{
  "d_model": 512,
  "experts_per_token": 2,
  "activation": "mish",
  "lr_router": 0.000928,
  "batch_tokens": [65536, 131072, 196608],
  "seq_len": 1024,
  "train_tokens": 987600000,
  "dataset": "wikipedia_en"
}
Below are experts of layer 3 (counted from 0) of a mixture-of-experts language model. Rows are named router (the router's row for the expert), up (a neuron's input weights, with its number) and show model dimensions 0-63. Each number is 128 + 32 x the weight over its row's rms, rounded and kept within 0 to 255. Numbers have three digits each.
Before each expert's rows: a language model's description of what the expert responds to. This comes from a sample of Wikipedia text that the model never trained on.

# expert 37
What it handles: Hyphens, slashes, quote marks. Hyphens, slashes, backslashes and opening quotes inside compounds, names and LaTeX, e.g. États-Unis, full-time, 6/73, \frac.
router:101139144100100103113087152153124145130144208106126164157149148156174102202084080107124117144076135121130089141115176133117188137126151160135124097105166151100134059110099171108110119134094000
up0:083122107130160093135136093098149109135120087140105141091090074143119105152156133128190172158172153137118133127152159135118133121143221092174146126102060140141058119137133110106079135138133176
up1:117172076194071092108206129158104075089127135229051088117173089143159120151127149134160205119152128091118119129175119171130155140103105138190102163140122083116154084146127151148098113119102122
up2:112127142122131151131115071131114142149092159091117108154082135105150081078102132142146165088069195147168149143065132080031179142104122171171130131116080188170114060029150094173160139156097162
up3:128121136103199099140125123148212131109110103101110127120154255159088154104108103193142115114111099149071099161138144121152122178130113175170142139099101134125110163149141121138088129140111138
up4:154102151158160167143086080103110134133108122041152102139194148114075121110133046158161117175145173178162243164075114084129077052150162194139117138092147098193035108069127098163136115139164255
up5:121085081174089105134130116155101105143153131124167175138084141190109094110154119103150178104144121168132157132146111158096157170131118141132068116108107140118112126079124103088150150133139203
up6:134132111143139116090117125121097127096116114187112110128092072125134117165119079122096119152087134165135140106056146153072173195073131123126152117128121130143174107098100128131136109165151111
up7:125009114120115138115121118150172160124094134116136131131187160124118059141082148128123127194134164139119099117123152105162156103133139106141110119080123063118109143161172204124158140147105066
up8:117092097141118137119127150132189162150143107151103121097129125152125115084128113131053126122111202142090172136150121087069122175128177124120140183097122144079133128125149139112116146098142108
up9:146151103120093116122149138137113070042095130145136169136194094154190142158172089100154213107123173150104100098136159110112086158126144148147136185144090170149159141104059108172113138149169118
up10:143090113188100190081143093125131094147104172104161126115195099071166165134149111151164194149117140067117162111144145124125130107084159202154138154116148227112163080119099161078051156131142146
up11:167161132175098139112145128072078133144159155115146144128127083113143150126086129137148221174130140097139116159141112125168151081122138138184115096112050136139160089115136127089105144092124125
up12:094098087205145110133127128082095127134159174163139157079095140162087109147165103133136208091108144131093137151126140121118193167165132080074140111142134144120072115079151153103194086179120157
up13:163141127150174119126121076153133166134099152095179114080136124106155151113055098141245133179147034083110158151090134198151135108087107117149093248114086150114084150172141134106081120145136150
up14:074159112155078125076156113092150144193184144138153095143168131169063147118141131103130147137138133053077054143145143186150070083119135109135146167117114187130139147121132189086111111136096136
up15:109069208090119141106126151066096111140118143203162121032135073104164115135126093132121105171111135167182119149108103111185149110068114150146164057121097141101087062100022143127103120202129068
up16:140161111102139171104088132120115102123117126125130127156121094150114174124056107136127162125174128115132132137125140089160132110110068148110099092110103172080092102137131150146082104186131156
up17:112211137158105076085151127165161128087128134134109181110142124132124087141121122132175139156085160100144048184097121161149183149060105114111137111154110133179119099095133145167162157160148176
up18:083134140124067175053097112140151103185151146136139172126126104145186114126109154159155130063153120128127109097110098039096144117139097167124081112119127159132164112149105121108097081087101134
up19:085123128116082094154132164194183094074124094122134192149137151125155093110134116118147102119104096117147162210120146153186157128190220151232123137152146121177134146137122096150142193109137139
up20:155178101170143132145102144115177139115126139115126044168130101105152126159088104129145136135121108114097124132097092129125148179159138148088072041094115159124101111062086151138136066080139156
up21:193133116058132088125096078138114107111088241084117151120116147148068085145136079100120103132170136167126118115149134174111090123150131113137114094129143074118142151159105115143169124155114149
up22:132154111110077098128186077178082067112068115114091108126064149099102101123138128083148115088106186097159132107114144123137128033122120153150045133143157133092169145084138156165142127123107121
up23:163131120149132099064174112156110104152146151151112162093151109167124145113149100068026143093185121123124105099112126143116169132080157102073085063139061135134152150108113158018089079118120158
up24:171177117141116094125124146131122131138115103105078141145062127126146159160092111151120108147167142135146235152061116132149118126197138155131118110162099148102086101091171120153116086162118133
up25:127112060119153161103135138184179173143127123055134137165168160158148098138187099106127065155132070121118134136100142152112190150137177123133143138102093144098090218157089108120111160120140155
up26:111131100139100090118123229144164151179186128146179063088159146131042090145123141152182106141121115163105072123126154145136109075114143124163103159138158143056067146081098140136098182193130109
up27:149155120178050068112110142121161106086125086124100154144081143117125107151141122061126119111107211168167121175141157130103175129132108171120142144137035132166126127059107081127113150106149151
up28:113087108147160134178149112129111144138154117104124126122052144109169071151156117063104088123146137136139088198128152151110070104141103110125093143126099103177102128116105125152081119141115135
up29:119143096214082071129093126144189173124106081162148134093150088145082132131137140114175161120092136146150113085145098146137103096141147109144134107101131171105142097155135109097169139134148214
up30:114102091121057118112136139137144091124143131139151163125145129147165125134107165165126123107040109184141149138082149177130149127142154116114137151129120110098124161051159151083137107155175142
up31:106143122164159166093091093075134165133173073152160120130090095116111143159099082164142162124103098164145117161144110103132090189116143099236144125133111120134107098112124123133115169177189117
up32:132139106136150092132133122164172103121170130200179181115159136152151109110120148109137078180134168155102156087107124110154160193115126132105098073147032093108068163159096197123162110129131112
up33:142150162134182113144122133127122110178083075076128133161142181147165113157193116195122119161141141124122091133134126153178032106141196148136069116118024177152141159167136077212152117088109165
up34:086073110090124125084114136145098121162130100115147094178120115128136113137139138110091098176156128176111144174078176074151115093140118156131168054120095136085120166121120131118108204098156146
up35:152089128196107149139133146093182044114146137064107109103149124149116056128153103129191117134137109116113151167135135146134154110153125101128084151138114109161102176107133110140129103146138206
up36:126126130126185138078120129139171132158134139119177191137121139181123096146148132090113131111149086116148039121173106089156157180116063129135112173033125110146114091097101149118093162179125104
up37:122093118156151102075131118102137155156088136163207116136184102161115186125159089148134133177139145107117095083208102135149129128144135114175144118152135141135147067081104223060075146178145103
up38:106123102132127112110229126115201121110187147131124128176157146117106103164163136106143096138105226189075063127119114119119100117152118141127176139083177145061087074111116121159112186157142127
up39:119102131160154111117099153145218180149146089130159137137186158100100132128158104080143120166141087126129128130132167145148092110139195133151129130066103153101138151129105128094162156175110147
up40:132058097148105116128157137109169138097125150225082141027054148208168139160139119090146116143124128123116128127162115215141135179169172147136156110137108141126066134084168166139101068221087146
up41:060097133153142124070137117111184126111156149147064165110133132127119145141110119142122122131071134127141147121061083136125105113081102128137140080198101106123099106146119129136171159192115112
up42:079153139163178141178137132124118132152107108123075173092100090050038114139122157091154119152089123122187153177110114092139102146098104133183114158144152140210062128105126102146135175145116150
up43:117102125120124142151186143158152118128128130150035106139103098078131104122169141171151034155119143149151107129138163145119128088139127143194132122132114128132122179137130131168120191154163139
up44:088072131133154107123134184130108133128122132108139174103178089096171130139131068118126133108125104105112145150000108132141158138084104128123108117150125133105105103100117164121105137208170104
up45:161148141098113114110137099077146113166159121090176165242153135165161110107081103117108144128107160127087145119133146142130153102090190086174119065136094159159146208107137142136150138107136129
up46:150167162116136161105158150153093144162085252147146099166122087102108147148124139080106189146170137116198118185141124116105097117133180129098105119154102137132180102180092186071145133114130099
up47:150117073162089162131100160171206137112138131167197111200064144133098084167057124136127116108107104145128150130143129132131160138118159106157142068129102141161081152121148139120151093177173108
up48:150153104151077172129117144103150140119124109120130067157153139178172142087127122119170121072113171076137082080151105108119091149147145117155182147102123139147109099110153105095123132171109123
up49:150139129171130145241111104090148129112115141175159104107084128138112120128180099081031144079125189127117117153154059129141124118085120144120132125137112159156108109104167125091142146171193147
up50:129053145131117131131120102093113162120142158150172124152130120152151180135164109133164120171136146131063124149105123066158101087114196152144135061120125146072132112136136188095049196159094132
up51:122132154121115126117090074128196106044136117176100090124133142109111126139112117103175131179118241103106067128100147112119121104133140157120145107156159089163100095113126143143091191142145211
up52:115153134127092117094097137156178105095168127116172156092145134141107101147117140139145150118155165128132087125131063177188120122094099134119120110121129134094144162133100145150106115164115120
up53:035094140144150090131081143117140168116121128115126169099111149119167096123131129107155105106090142190129105156104184152143080075140161155186123162123161113084161141158095104076086133117126158
up54:129102113150177089135128140140170150126093120111130132128131150106151116152131101159137140162079179123126143200137098129136095157071175119188102090167135089159134131146087169144088140171059152
up55:129124156143191113152088158135121175183145166104140146126141110150107111100127126135194142112156154105153149151134143132156144196169134110157103110096084142087154106102147146096135007107111180
up56:155124110120163140154179146126070116147132141115183119106160096118162165137129114144175141119118115061115137074144164124125104104094122146172092175144116173098109207153141109142154160143094132
up57:131156114172090096139136142131152111134155120137186132117144133132108094126117136065102154128096111148121126237155119054126140105162160179171101097135136138165149108124201077117190093121108159
up58:094079168112155114167120140112159205147156082087192046131192123153171176120123105164140139153116165137132106154153132120159101117160162118133092138138119122125100102163138087161147115134145158
up59:158164100160122133157144110155139135093135142096119134135133179130107103170166109156102166176109038106123165171076137095021085151188150133150088106078131136170141151095101084208114145202059172
up60:093061129153141126210138091056140166127148158135116103163146115106139109132216142117103123206152119230125145148092086126146110113131115129100158126181113171137125139156105101158159145135154145
up61:097084132175101091039150158083081119142141164115159128148106097130139127147136095129144097140110148158115144125093121184144141139087111166157176110137123149103125113080102157134170158144130108
up62:153105134095129121130117092124118143152167177132150112172104099093138142135091155116124160107104166119115096132087128081071096111139149135125151100098074171156104113074148177101152075133139118
up63:089112122084147093139085214167120172116159155094149136090115151107184137077169137121174106121000134164203126131097111155163110177135119152145158095095103061149134107114173114140083141153097152
up64:101105162184122137138111164064126122125112118171155104128150000139139090124162116150103089179103089124103132135202112134145171125153134210155133120147121107063134110170083105144106149152143143
up65:153128126148130140153099120135169163127146115085198079181128163150074106150112111097102090173072113154164135111073131079152119157114095140157078098063116177204149136130127112116110158137127160
up66:125158178145087109072118153187160151138108138126099105121180121141103162145111112119137135132115147079136061147145117105128163203066125129066242094108138153105126037149085146111119087173061119
up67:074085106132136117095162085131149123124139141079104147126125106160118128135108124115163120113139087152122066131118146129196114120147107128245179102193163171084099131165119133110084184114097127
up68:175157139142153212110128119153121089169107153033125092150120131100102172137135072179150112145171104183115059085109160155094116141155115077121075103087137167116122128080104098125172145125105186
up69:145169118183171119094158133131091121135082168112168159120165101121126171088152144092140149139111132161091135058158129147160255138073139123118079110161141182078113129142135167100102120128169126
up70:118119140176089108083145117117079151139129152129187023128113093127086140155108099053133098117128158149130117140141135148082137072119100163144148069230101236115113081092139118092154153142127119
up71:101094077110145120173081137127132166114127117117168111119121090117159077149077136110119110092099138138150190104133073117096114135155140104151111136096113070091170112113132087113106161111109109
up72:143130095146134116114091153092122170137157125133097090166221149146131197126120135112131074147084126103052117099255135140086142162142153203129161123141113196097117141161086158105133153086077127
up73:096102116095101141108115094108116099119115187171118116120117083137163149164118122108129185136140105148156142154046084113137067059143141160141167068161116112155141107114121122102127167127182107
up74:071092137150149092093177122111120100134097123167073144129221090154137189148084103157104097103144155222114111151156125150122107089114143147160169085143112122116129086104000145098102113176091096
up75:108171121150140092100157130120137121117150139100136128156140103117147102227141148121180025139172128107149134129151103146148058106159092127130141134177128187154132113125128121131102093087138074
up76:082182113174091131130109141089143140128171074130121118106098028142099099126144127098113137113116122119071089144159072142147134161141141116121143135168115112174099081090153099125127118158064215
up77:111155097122161172079113144156092189179108134151190139145170117147134134152160116119105165109127168163139110202153124110195122164060088108127195112146108125108119146132085147115133176130119084
up78:137101151142147135050165051143133123108118136162125138120143109094099160157099096121094162171092190086171150119071138117121088125071095126175130113145091098136147103103109115109169101138139063
up79:085132098112124117102223143155133115113129121154154132205166187093115097160123135065144137087174154200151034173123126103078121122156068139122088135036098141169159142084105129077101118191116158
up80:091088163184128153098146123108073174169134135134133121132163102069131078114114116124134150199108199134086131098081161154175156114058113139114135091216113104121079079142130126163137136120178112
up81:131157091209110107137106072140089103131110112125130128125129095163158071100117118059213155145200170126130155116137094131173095029157132162148141126163116162124126206135166027139130124096107142
up82:147066086144132111133139110170134112155158115171124145095128141142128135142052078111184176151084157147122163149086169164101113120175175126155094121147115147109120127158133147101135202156135124
up83:124131117151151131137118152186146138134141122171136164136142038224170071128101085140140142153080158152141096105170093130151149147166137110166146161105117085143127118143135135174098135138136143
up84:101143156220146123152144098114177126104117098137190174165120102124094156141114103129164202139120127150132090157096166161140138151143133135229115141141092209087143094117105127167084106088164154
up85:094101127227137098120116154098162135139129144105066125122144153135125079178161130118106142135125077148068128102139150087201169059135147108132115125144125131159117181126059115099160175154128133
up86:075105125149130152100093123116131128116083137099116145129135139212123112147115121127157168140141140116177131153144130167143109148108120122227087138095053134138161136128175100094137100135092111
up87:138123163151155108120115130140157113155150161115064131127137110140134111210162009115149140111129132121132118104097133058128133164091123127144152106073112196096121130125104132114142154120109152
up88:127104129125125094050255093098101110136078140167124139139102075189103156168087087159202119115139154183094108143077200101113108138122130148127142109143094116097134121137147187152088148155159123
up89:083125086161095138128150128101170106145142165104102144197172214135079121115126157115144129117083119121098092134089130102135139112151133142168098079121142131079128185122146106134196179129083175
up90:134120124143088159115138142113108141133148126079122185136120113132175150167151121134140109121095130119160132176145075140128084101151153067097123151152096121170137140101089133116142159155143111
up91:115126091125122192132134161130148087149043123074173144174087134143138094124178117096152099122089142116156109181104079092129079144167000106142110125106136122126134161081131105160162171123097108
up92:162122152134147094096113143129049087255165133123162125125133087121105128096135124171129104111157138149131126147112130130123126109129111167130071166102108155134189115093135122142102116141116151
up93:153138112112078093164117150131112080157105085111111147129133120148120091121112109156133145094109167126109093166171096108177114104140106181136130097122115090139127105060162119126128116172130187
up94:098084113127170135119131119109092126178094146090168183166158122149106191166125103036109160147160172151168133168130090087181149118134120139147109172149092137160024140137144143063129040117139098
up95:109079122119116109099131130160097181124131074168158078135147115092144088166132139132119074162121180141129113159083106170178088000244171170136148138173129064185136169059095118154099134152135155
up96:122105110151153062115151143105118147158113133078077179108132110123157066154160134137068094148084139152111159106121027175181108152101180093151175125107095096113089104138054129102152152148183164
up97:157140111145112105163138122155190131132174106145148120185134113138117124116074118118143162086119202125125174118029131100095150140116121113122136123139098119128115228151105107108083126145133148
up98:124134141120109097118117152134202149150130168160172096186123150155125125133163124107118136129048172134152079204110152105128145161081168113070094155102154118169108081095110176168145246148122113
up99:138127118110117131123135124129094125111163144082133129204116119120123121150124140156118165104129138162126129143148106115157144120135147154136072113119111145136138109142111121120102103103195151
up100:131199119067160082106103152175172141145140088135119106076103138155153129107099150131113151151093160137136082106095112117103153098116150126142173149206082118146103120117147139110120186195124145
up101:116100168108176124075118139134161106151126130130082114115157143104143186167111128105097053128158175063105067128093156133145140120120161166154142099151116107138101134129136132098097132147109130
up102:174113041123072138085167068137127135172106135132097103148134087083077108156118115199140139148212157085179135133064162139155145119130121095117093105159125147100148108125085132151159076125130159
up103:118086177088146097077137132128140148172127181112084105047067104143186149160216136105124126110164137148161153134046172070136118124123119195147118146111088114128133129140101079107060171077077154
up104:115106123118146156111146113122137135152115143108058103139126145112153105158185128080153192178180105112151103126081151154142157087118139145158150129170100124119140147087168124143141133137000123
up105:123115103096208175113119110155153151142115069136101101116150178112087122159096101128146118186133093255159163125058092185123098081109132103187109088148079129129134191083075108098073159141105113
up106:104186100104109131130159131151148114136170000123119150090115120133109103138163147126130106162126111174123156118144129148095146160081118098130122117156132116137099141159078152127177184162124159
up107:146074129159106070078156133169138152165147121145098116120130110085132134156129116146129130194174119136163127124148105166143091147091038102142134151130107127131089131120105162148151107118131136
up108:146081149116128031157120124112124152099168143126090119067126143152145137120165109094128169134078169181138132077084091141170143113126212179137160108112119111154058105167151129085144107114111161
up109:077159110154158129145144129143151082144106150104146126156104144148094103150178085140179118087109097106178162148171122122130154153102135154151062124123112143185090116112092146159085134192134126
up110:096181091137129136107122127192166125110138083099161145104111132118147095146119158150137111161046137176122164218106155089107188154142145121141057119144127168122156116097140102101084138134108171
up111:163109143115099113123195159102163097105114131156172104106139092179139089120133150114096074145112169065045182142153154074121118149132161149101170077101120147120111144114117139000109167152126116
up112:162174106154118135130115039155132133106155146128178095175076098128135132144082118141117125083079162090125105107091104133111112142128147121104060045229122113164101118103155137170159091147110123
up113:121087095125131178142071134117111172153148121122148112202143112160128111172174148131139147124094106161104136169147115137093168102113195155125083106193075155113132119157095147130120114143095140
up114:090124118125087142081151115126078137129143142172114109130101113133092159145083125104101143102107140129153112146062139098110116139128099111111194099126104146141102117145121128071175111137131150
up115:124104160145140106093098148137165111115150113093095060117151093139150150150062111156154108162143207098149112128128038156144181116044161146137145121186143113103081153086138119169073116227127100
up116:133123165042085150119112112131119143153158135167101134147107087135144171120102136177145126057084170091128075130098101132116102144144173141108138131131119182111110075153186140063189029156156132
up117:141107163128114123165121163107136122188099153095145143151154106079107107151070095123134166114137150143112118142115112181175150090080174136171116128103167090104146119182150103052083119153146132
up118:124149082153149149139119109136114164146107129027099056085093145118114074141131099120146133130120178114107143167121074186110089089187171110104137139137132098193073108165121128139147124180091134
up119:077137064131106098122079141155140119112169111157144079160104151153131124160091107142107136090134162166171137165088143140135099087122087188142021143124066113060125095071174114127099150095110145
up120:090077123161153159110176133107120096094161166107154143116085119134120133120100128164122144177111108163162160179127107092118154120113114154133126159135134114142133095091137132138183206116124112
up121:091122091138159112139123133165144092045195130120116089151129195178139096164140125107130134108076126121069105124110177131126124132120162114133116078144108183124197176173176130103113121116098143
up122:065101097154098167081123098100214150135133119136115079133129143132116129145126115182154090143131129150167096175102114163128065072125091107141184119119066109197062124102111116164145150136146157
up123:162097087148132157127143074126109079236151168105132182107135101151094108148093105119139144106130128164100134177111128081123136139149173119133074157048111167124155118071149118119136119097113134
up124:125152113114128130138105108150175172151145121183161122120150133147075093157153108107159037129152093120090066120122172147162158143147111186129115137091114152073119174161089149098096099134131112
up125:085102086080153129060165116193140139218165118123085104122138129152127101129138143092142135147150115121115137228159126098117099139088077146096128146131156093138136166146132151140180128165141123
up126:088075121127113163128133136121170090127097115168129116129213103139110156134125095101125128079145125157111127168120121074160115121107093179158124118077088094090136130115078147117100159084151087
up127:129175107127141091124214143170138131135099132108086060151188168088135126181101131112121134188108184113130117154151176141114125147143161123146147089157127127168134184162204106130195135128129141
up128:134121119146144128132147125151121121122088116113143175118106122114117133140043137155124148106072155202172107128121101143085101103153160155100125128120117074147123119091139136124110168146122148
up129:148114101155120124102121090086024082157110156120093185098091118172127151099110101149110140094084173116095108160114119147129161175089093145119118124124134154106143109084097130090154127142131110
up130:143156111134167119124125161158088117183107144119142154189165119106124131153142084102083138116136163108177135111144142147178137124126043128115111130099090119133109160110118132172132145182096114
up131:125148116141088123149140083082189148120133102108120126136105117147139076133173132066111132089137155125042035128137111153234118131127110133112123119089128141115094124122098091129151091107129149
up132:139131073165144103148077149132103112112122103100137082151154094132125101155169124118138091129127113109111135124126091160126159110138178185192083126106101085115098098069080147127126097182156183
up133:105074146130163152123101146084139149189173143136060106131135096179085152170151170106099104146155120083098068104138103122244143167104130127100136097133108106095116130115113135117138130135081162
up134:139157120111135155085146165208192096129141134091151140118140157152142169134154140090119136149120163136035096118203106111173088179115145100122144131138125148187088126115117145102098167181054189
up135:119129239130148118143118145070079142131106103155154134143102130176123117146140084173160163040152168176102173135108080120172107110147145147152104088082105104107098148108118098135106129144105193
up136:107156118134143103093136125133123123094127146140096065102111142150093132139080115147120113102115098152147135132154147145156148199109110104137110105089112120134145123126143130145147094167170128
up137:110139121120171121146167134195120100160164078129185140147133155163104137133098149145114166148157088132085088128163189163105140143133177152244068123100083148068174164142130132128100086126174119
up138:050123098193082097093103106109133125097087084121199038090164140182155106127136106081196119160152107104129139006156198167138126111118155136148086156092117208115134148154125104124096119132115114
up139:134116093145126129091134134166064140110108146111107114120127153123137132168105116142145144153145116176152132113115151137106119160132165137156041099084136147144163134102103115097150141146066151
up140:104229145141093161129133155133137086137162140149118142128173131107145128137093135128141220100092135090155105032093142129099168129135116140127084116119127159125116123156105123133171163109077128
up141:119062138095105169000105122097106120130177188135145135146166136113135132153082119146107154150135140099141133141075114150123143117101123164196119084149121080141131134161178133110137132148158118
up142:084141122165146116127135124039128161141165255131162110096120120161000121141141126135120147122132048124120135139152078168142083105144080090122155124099101122142138130076125085125174082192110127
up143:139122100126088146112130099131104091158110101148209117139169113170159083107124110117178119119140113211103148153087078123147152111160147131167136113111101138158121125209105152120138124130099128
up144:148161104127111179109122111152124109184136109133186149222074138136142099154176142118157145128146069166120127127103164119151117077147123139191065164114085217115129160113148128142116169165120135
up145:139146103132125141078103104134129133142126162134112113166144141108143125186056091159086181113190167127119145131096109082105113065112157120154115127153072164179121121171141120155153110117188142
up146:123161165123166255203130051107161181138135089129156064186166113126145076128155151177118098088187088128151089080124124095136133105094117079157153124134131206169134121112036123105141170127165131
up147:138087151109101094113108137087135113140094114141114090118101129122069096151141134119149147148030138151112137162110110139138065128103150130157110103116107123178092156063125140173139103165093142
up148:155158144142093111141120109196161085136146123138184065166121079120105127144138150097243138084095142107137111150103084143115124103142119138106141093121125118101101129132093151109171145177166136
up149:127109122184213141135146125066137140130159153084136071159133081173146113135155082099179088120136113100214119140067127140075081101137145142121138125151066110112085095055133139140097123208098181
up150:093072152133183178150116123108127174118143085074173124122135110140183115116151083079150125130130150138106094159061134102154157137110129143186117135151088123095044134130092150175106076177149137
up151:152114085185127100095104125098139167151156122051126142080109113137125088148130120150174117123110121138128110193134162082131176149096154102161122181095086156148075039137135106097130115079097185
up152:160131074135136146075152135138147171134095122135120126159176140118125110149112118144107154132150149119106140122150107192151171124134165097123118125095121116152135106137120136085179249140010121
up153:091139110151156105138074095133250169150117150191138183105158155130090118165087124119170119161119068121137111090145114179180128115149122096110070161128167094127120098196100154127113114164134086
up154:141149094102119159119172112124201140178169130158114055165130119146134085149075098155076092165078081141133154132095157158122097130151147105110139087102142145175112142081106118109110114123118132
up155:096137122107107134127111099105156134139125105151204086165090089115117122148103128166158137174103159105146064146178156193147134107115137160150123075117082170094107116134078151080107060146125135
up156:119139125097120137086094075110147177198145176131048128115172131111150085167160145126085115138137122178107101097030143107077090083121123142153115132128137161163133150145105152138173147133094112
up157:134175088173160209137168108139121155118175124132136131099115144141118205113141124139174140149127101124216124197150116129126113139233165130130141056132127114230116097147117097165124096108127108
up158:140154086133143103135132109155111140140144170138145130145131108132164154155150151132159075128106134127137176179131166094124155105084153147132067086086157136112188125208092165189127165123136130
up159:193110112159112055115138091147127116147148145099111107126100106085127109167148013075149117133112167089115096124114191141175162120104131134105143081174107168107113102133160186143167162012097144
up160:106125126126112095092145018114115103150144153140140114169092075106102120130205114118131161237108147139231127114127128135110017123138132149134218132128088138111110149121089209102121095125114108
up161:087074078136129126067108120161153112131096171154073173081100131116110123161095074127181142167081104128128133123141127160083135156110113106134149069124148120114129106130091168128132077158106124
up162:113106087135071188111168120172163090177119113106107143108110119145079100126133090098191154167116132141089193112124143077106138096165114151167130099130101129093143125090109102095109144159104126
up163:109068155173086134119104140106101116110117143171140119137147089147157114129133080088150068112091159160141138138152133148181138128094133153163144098118109119120064121122069148132116086186120186
up164:146230125135116117107131140146127099150163118099062119136115117095080119155079077115131128111127118128161065131077148143141156129104109166128116090128108138103137114235157099076146166122129120
up165:106159148159169098166117144118113071118108130129159148141108141120157127165149125070115118174104186136090137079106166138157143105143129102130106130141145090069120080193073082142123147160124117
up166:066115116160140074111120125177156155087142134166149151085122109108125139153141144125119120144154070180145154142094073104097139101174109170107122144182116142096116099155119153159122137172116128
up167:115141161131136098108129149090194112078148132170125055096131113161105138159113099131125097129147148119155091139056102156131166123116111134163142103171112105122120122208126108064092041117101060
up168:253106074154141171161077138091155117141163098084092173113129151059090083142107111113149079129172127185135119148110107117190223136171143186140053074133124130078120167075113097169142131139135168
up169:099129069144144161110129127168162125120137085080092102121083126151157139170120121102132090108164113133133124140144110150145168141118147154110064102078123157134115125145116126152116102143125168
up170:097117121117096121140119148161166118111151112140139142134148130126121128136108103111130124134084085121098183161167145102114133077135150122159037099125118145101106198160145122124111089143114151
up171:158145067136157085130090121122087164162177182084180191134099132143067099140082125172154144145139082087110120181080095176139108150158180132119135121161123121095129158115141159126133144131121165
up172:140110122123145117143073115135178134143154116122114173134174185134147099141147146145117147131130120164165152194116104074111151176078162138125102136180096158152138124080076115220158155128168154
up173:148106110139125106154159137168126131094112073113148151162156082138168115150083137085175120155124155182152172099091103122169208122149094128149110134157028160070099121166122178103127125117109139
up174:151145113148096094137107134191141095114097146105158220180148147084125098156153021085147053142129153159130153144100134121083170153157164127159088139058085204125165053103080111152079177130131138
up175:079209098163126111092151089119118142158088058133167172087232110138122155120022121144151142140167111150129115108129074150109148127144152092144136098079114119188109090151102113087104119179188110
up176:132106143149150129131126096111125143153142129087162079109073104143081118113173177080101077111103157191144107107181141138142147141084047138133189146171104216103097150133083190098145135108138150
up177:123108156093110146173158132111165094140166143127044185160128136086141032162167136107148103163203109105099126152093191111151185147161138139138101119121128113076135154116058118151124144145119134
up178:096136128143109095137134101132100155137106115079151147117114094125139124167117123099112155132073126137133115137138131149156046098121096106107159066187113105172072134148132083135011085095130143
up179:153060148196114098127136099069115128181105103128070065209104102129121106120115129170116061139118201116093123116069123167171142115134155105147120122161104121151114117141110100134115128156138128
up180:155145139180116171140089110088186130130124124124180085146153125131132114143129139165138142172068133142151158126103135090102151130118160132116134083059089017171099190114117074105131137141146169
up181:108115077120087087103123135171127118118092153104141122199181139101062090156118132112132109175150046127137121198088091154109099121146099118116111166108119098168155095099112026169145151144073132
up182:106079121106146151143112132117131160117081136123109119131133106104171137167173127123102123124160118078090103198122124133115154106159168141134156114125127136100149053098115123137120139149109112
up183:129102063092142100093103168140208133160139126162121136097186134167093100146139132151150096139120123126072057136128180152154104188147152200109144098088174133055122132104102182131117168146091110
up184:111140104135087114125079140164176117128151119140190101150133163185132119155094085089162074155106111117140132087146156124146106183124091104107091146177152088102112152134128094230109105149087107
up185:123075083103150160109175132177152193188091041100119077131162152157118127079137117073139136152198115175109108135176144172088117046135109145120107122138117100110103152100123136093087191140128150
up186:144128089141155101116135115150183207176141090064192113121153127098105091177099108172147147202191146140166139147108139157121079061132187140167097143122096174165131134145117114191137204090122132
up187:113146152109170126112156126149096183125145157138157153115062117137097129118177129087101104104066179186107123139099180091141136116067081147137179025119142151124095123060140168127136149139079099
up188:175160100164115124118085139153163112093162150116144117104175142121151136120130142209153090158142130105130111163097137179131141086118087095121139148126126191134107123057104120181150133148098112
up189:141157117089142098115147109201040220142151095163092143126104105123115097168124104114134140099091131142153123130120148108113160096120159125144089183124123138073143145171151128143079113095244118
up190:157090080160111098130126116088078143135153101117145125158147151078135096154097129176151163149156121115102082143123106141151129122131159125136129095116119114098107116148091105149249091128141164
up191:116090096100135162078117147115162144127105116137077110092204111140117129099108057165123209141093170167159137172102150135191088122103167114172197085090105164100157156118103175043152094181116124
up192:084071116177109114091136099135096115157125079103135199114147102164115140150129120153135138173144179139113154086156146170144137187166150118204154107103091142145148129114099106088124151169080164
up193:000137119125121106130136137126130096136134138160162145091108113159113174163194125150106171150176119205125077126116110177146183098130108110177139113129057126091221128126055154093147100131110134
up194:086156111156095156133066099158130167162137095048153122255119111108165101127136136111149115158001189146126153152072161125161089117171144136141075116075123118116095188074129129127147177126092179
up195:119096145100174145148154107158135111205127104107159139097127100102120121141106093079157114140214190091137128125104135185114153162132154114127178176176139137082123140127130101159138134114085113
up196:080120106127113147030149093114114157176140153101187131191073096064103171144091093147117122152107135151144128121108185120120119126124133071158129106104068144110144122159144145088063151128151119
up197:137103096120094154101136128227148169192146084086092077153129113128134096135128106141132143116119153194139128101084110135155108096120151142127124083102092088181095087083161114142090108150134177
up198:101049092106104102116129110128108090139085140139097145099168109133201143154050113097160154206132164175167173111096161151148142142115144167123119122152121050132069092088035107122106205175104104
up199:110146130182120116137097165109124134172112130095116164158172125077081246147121086113146122158158141103100130172191211098161176066135135161121123106137099125128096186131140170081032208122144145
up200:163081128156125148123129141074116123110142180098134154175129112128084063123139161120135073132079130129081132190123200197104133051139161157129114134129123130163137130137101156105122120101139255
up201:145155128179100081087158096087126081255176118108075114148165060131174142117088115116131120153119170125106107123117108098185145109140178149177113106167161134108120119093128197088120110089120127
up202:118099088194128118152099174135210161154151089147192123147190133117106104123129104122134175076098010163148128117113130182147161147110156143122081119121104140129021161132123157124133149163169172
up203:095104103179085088111177154167114137126131176185107122134148095142102229164143078151149134114091115134113094142088159123121104112079122152158148137174127167123120095123118153152175119107168102
up204:067142108225111136147128090099155157091132146211180168058108144184142181150154167092155181112174104107096130136156075165116157169153117182157105160132059157094110092185149123130176087116133142